python train.py --experts_per_token=8 --moe_layers=[1, 2, 3, 4, 5, 6, 7, 8, 9, 10, 11, 12] --init_std_router=0.0285 --norm="rmsnorm" --beta1=0.9 --grad_clip=2.0 --train_tokens=587200000 --steps=8960 --dataset="wikipedia_en"
Below are experts of layer 5 (counted from 0) of a mixture-of-experts language model. Rows are named router (the router's row for the expert) and show model dimensions 0-255. Each number is 500 + 25 x the weight over its row's rms, rounded and kept within 0 to 999. Numbers have three digits each.
After each expert's rows: a language model's description of what the expert responds to. This comes from a sample of Wikipedia text that the model never trained on.

# expert 56
router:477546474500475505471480497476504497502468554489522491499512451469488535536507483464476478527491529488522525544458496527506515450511503516527515565497521511480488510497496485449447497523471527549497495468489430491493509516489511514531490496491475476488502495486506475518495497488496516436526501487504493497507492497507467520477455511526512474495485520515535512450506533506482460509513462495495512497491475496543493508490494467461468493536554477535476484488498536530549494475486524513504530535517471474464516516511502546536528492467486478516481513490484463482454495493522487503460526509478507507476476513520471520486501493452518507509479512471499501492497504480565482534502480494535521529535498456454496532519492529476505530466492502463569482445455486546492485478482504
What it handles: Ordinals and odd fragments. Century or year after ordinals such as 8th or 19th, and pieces of foreign words with umlauts or Cyrillic, like Lagerstätte.

# expert 3
router:512501486532505503535507495463539485508482485529517485490539493489502495497510519519518462511513519539490537517443476518505500509494460493512515478452504485506481514462469515500514470522543504496520497526534494510511500485493513514543484556530512517514488474478488507524514500447515457508526487453496470496518538558511476454495541498488495437483464482537479492524475474463446537502539492517503470536470511483490440466483499477495460497463482472502539477482472473509503512502497498453464463492531532502509522505532477487498495522497477522471516453552489469486469467462503542469513453457470529458509507519469494462465465509492479534501524473544500503494504463508492482461466497528461509521464505477488532509515486480503522542526481498469468485521498495485481521532500518
What it handles: Capital-letter name pieces. Word pieces inside names, often a capital letter after a prefix or particle, as in Le|Blanc, Van|Derveer, Black|Berry, plus plural s.

# expert 57
router:497514526515507498565493512491481487548476511468479490470480540510517515509533492545462481495509540495540488473493471522506522469479520507552500507494478518503519509494518528493495504515459493495506488502471449516469508572507531482491517524506464492444524448527494494529480488501528508512488505473511460521523490497423460518518464508506550484495508503487533473470469492502534538508497516517536540508468511493484495513498514513479545513533518511477482464515507521513501560528507510492481550541495507472514501546492455465533509511550497495547519485487461465527496517493532531471504499495475484467509503468521548506523483491474502489506506492496489480465511498530523491497493503495510469531513467465478471500530533530517502534447494516450486471447456497534525463504488463
What it handles: Career and chart nouns. Nouns after first, Best, National or his in sports and music careers, such as debut, Albums, Cup, Award, stage, season.

# expert 62
router:522527510519479490523531509480520479495469479477486535486499475519522479520501484494528466505498474535527498496451486509514490512520500482527505554494514495537444513527524484503494542522445475513503499475519477516505486476503528507498492442513449467498502510492525447494572471485514496505488471503469509505539521508429515498511458478519477473468481517492489489471472513508509506483517486473498470549498516513535464496483461479480494519452490501484470468496487482534497556523480519465499530500488493481496442531532491472484493516517501504512517521475477450516459464493494546476495525482479481476498511507530511529501492509487497522462468481475439530513524455507532480486508498527467542538516516488460490493520494497515491518436493551472518547493528519512561529514528468
What it handles: Countries and place names. Country, state and city names and institution words, such as Germany, Uganda, England, University, plus pieces of South Asian names.

# expert 17
router:510478482518487483429491477478502484481482492482511526489505483531460516464478544510523515501496490478541526495531526512495511525519539536495537504505544513520460541511523509495524456538494481508491473499491486479535519519503535510528507472483542504526511506466465530487531459528487473517485500480519522546495458570444505482504556521523525491507448502487514516466508526479508515490516450510487478521480539502491477496519525502448532478481472530507524475502477464496541496531505482494486465465475444524515444518520499527521460517488490496520474516539508490464447499514515488514508496514505480525507513482523524512493502505462498495516480556464459505510484493488454508497501533500494512533527493511525538513510490560530446487454508516473486443498542496483499522496483507
What it handles: Name endings, table bars. Endings of Romance, Slavic and other foreign names (lio, ia, rina, lo) in name lists, plus the pipe closing table cells.

# expert 35
router:482518527488515540505492496551489534501550482454468563494462533503491470528529502516461509492533516521534494527491487491542434474526498550478478509469458496489452440544521507485534478464481498478508458522514482468464526502507502488482508475510486511446502477519536493524523477475512468481501514529485525522503480485532505482464532472492479526522513463466485522524506477510480484490501494519525519511511458520510458509480499530515530503494487472540520532481493509519456517544494470509465503514442516529477514469519513492482520533500537541486499458468469485502465527439512463492518507510525488514494519515510472475492509529487517503502496510511488511510482515513493482495482541484501522482449524502500451510503454448509436471450483474490500478521528514497515508476515495
What it handles: Colons and list connectors. Colons after field labels in infobox-style lists (Thesis:, Medium:), plus of, in, including, include, and opening brackets.

# expert 5
router:539488485522530484527464480442514484484444518517493523484518494490534488508505466498493485499526488520478512493465468549482505478492485462565548531504539481487494531472514457498487521518493487466553521527540501482465484518520506487477495482560502520543527480465460479510525516520538487486485476457519503466490517508512530524490560521484474458494436534528504476500460518454457516546516515505495518499487480520533498517509493503482492511480449496520546494524507512503529521512493458519483529488526493473440535512491511513519508527519509515478480496508480490537469449504529531490483486480504489488471505490482485485470469515479518528525509477495460481509523493484511509478483503449489519535528481552470513508510504526477501536539562513493501477528524504524499530505479459
What it handles: Word-final suffix pieces. Closing pieces of words, mostly plural or possessive s, also d, ed, st, in names and common nouns such as outhouses, Pitts, Włodzimierz.

# expert 10
router:552505485491517466552481520483520534524462496498470507479525481531502477512493496494545530502524471546474509488514498519526491507449496489538484482463517460502509473505484504498564524521475483471552488480485513523488526490493494481534477522533538515546503488545491467525483448489546504509486497457492531490524541498500455485502537504527519449499507533493498512514466522495505499460505494516480446551490492496497467521486481528498529533478455490498527479509498445467499512475501436520507507509514520498459509500538517498466484491499524512504536471518497494514483484498534499540478490501486488528542506446465497472502453508478487501469515503516496517489489518489499526503496471473464519512475516524441569560520545480492509533511488480463469516520550506519509507513476500
What it handles: Mid-word letter pieces. Single-letter or short word pieces inside words, especially possessive s and foreign names, as in Dehradun, Nusach, Tchaikovsky's.

# expert 59
router:516496542494466486491527503497458459531538530519451500483490479501473540513488499512469494481493537495530465463469460473516483503548513508514490483510523489517501510553541465516459544510501501493459497504475527500465492530498470480516506491481478479457518482489479478517498522506535527503477487461503476481530477495406452513487472490473533460455526528503524500483539493479504528487493511511488519501483489469451490495458490520496456485501497469510468483495503537496483542519506535487539479505531528460531498524518477498529528496501489492528479517469473500521512485488530550529454521451461490494489489514537488494527499513454488506468522501472527494476522540490512527496496469515529517518545490448465470488497495524512502537486494482425469490514498498526518492469459505
What it handles: League and organisation names. Names of competitions, units and organisations after the or National, such as NCAA Division, League, Cup, Series, Army, Corps.

# expert 1
router:494504469516542513556496487474487503544529471512493535496479515498519458474467509529452512538504451520507470447530429487470473487531479497457481479527494563478525502516551475513512524448477521442492509508520500502487508513507498472505506513513481478514548496512530495513515514513552443499500480490478536559520488501505517506489481538483498478503480538511525541470493544485509496487497530496501443526474483505508501555476513526476493515459509496518519499495511498502528526539502480489515520525491517495502494511483464486502497505520548487484498532478506482538475481508500533524542541505508474555523506459535502503493450509483503482481521494470486520486489531514527444475445484503479506532503487478466515468483531506502474430502507485497476556511490523500513493515495498
What it handles: Biographical occupation nouns. Occupation words ending a biography's opening sentence after born dates, such as footballer, politician, actress, curler; also stray table cells.

# expert 48
router:538459510468530493478461490515552489530470485534526502489483433542500490500509424448473496480464487486523506516500497499530557465510499511534511510513522474538501531480532496496517538503481509519493505533511552495537463520516533536500483497513455527496474485535505475508546498458528495505509492527496527494487492469501494519501560523515484485502509484499523502452481528484498501515456471541517496512456553490527520535510488506532456496492452503489531474514487511524556520504487537466481519500544505508499521451493527516496493490482516467517501505502516496490470471490493520492452480511555512470490503510491473514518481503518475494460503521471445517480561469501507544487484541475517542526484491498471501496526526483477491468493477470499507486456458509479521500505508532
What it handles: Middle word pieces and superlatives. Inner pieces of long words and superlative or ordinal endings, such as Hindutva, traumatology, funniest, all-star, plus Thai script bytes.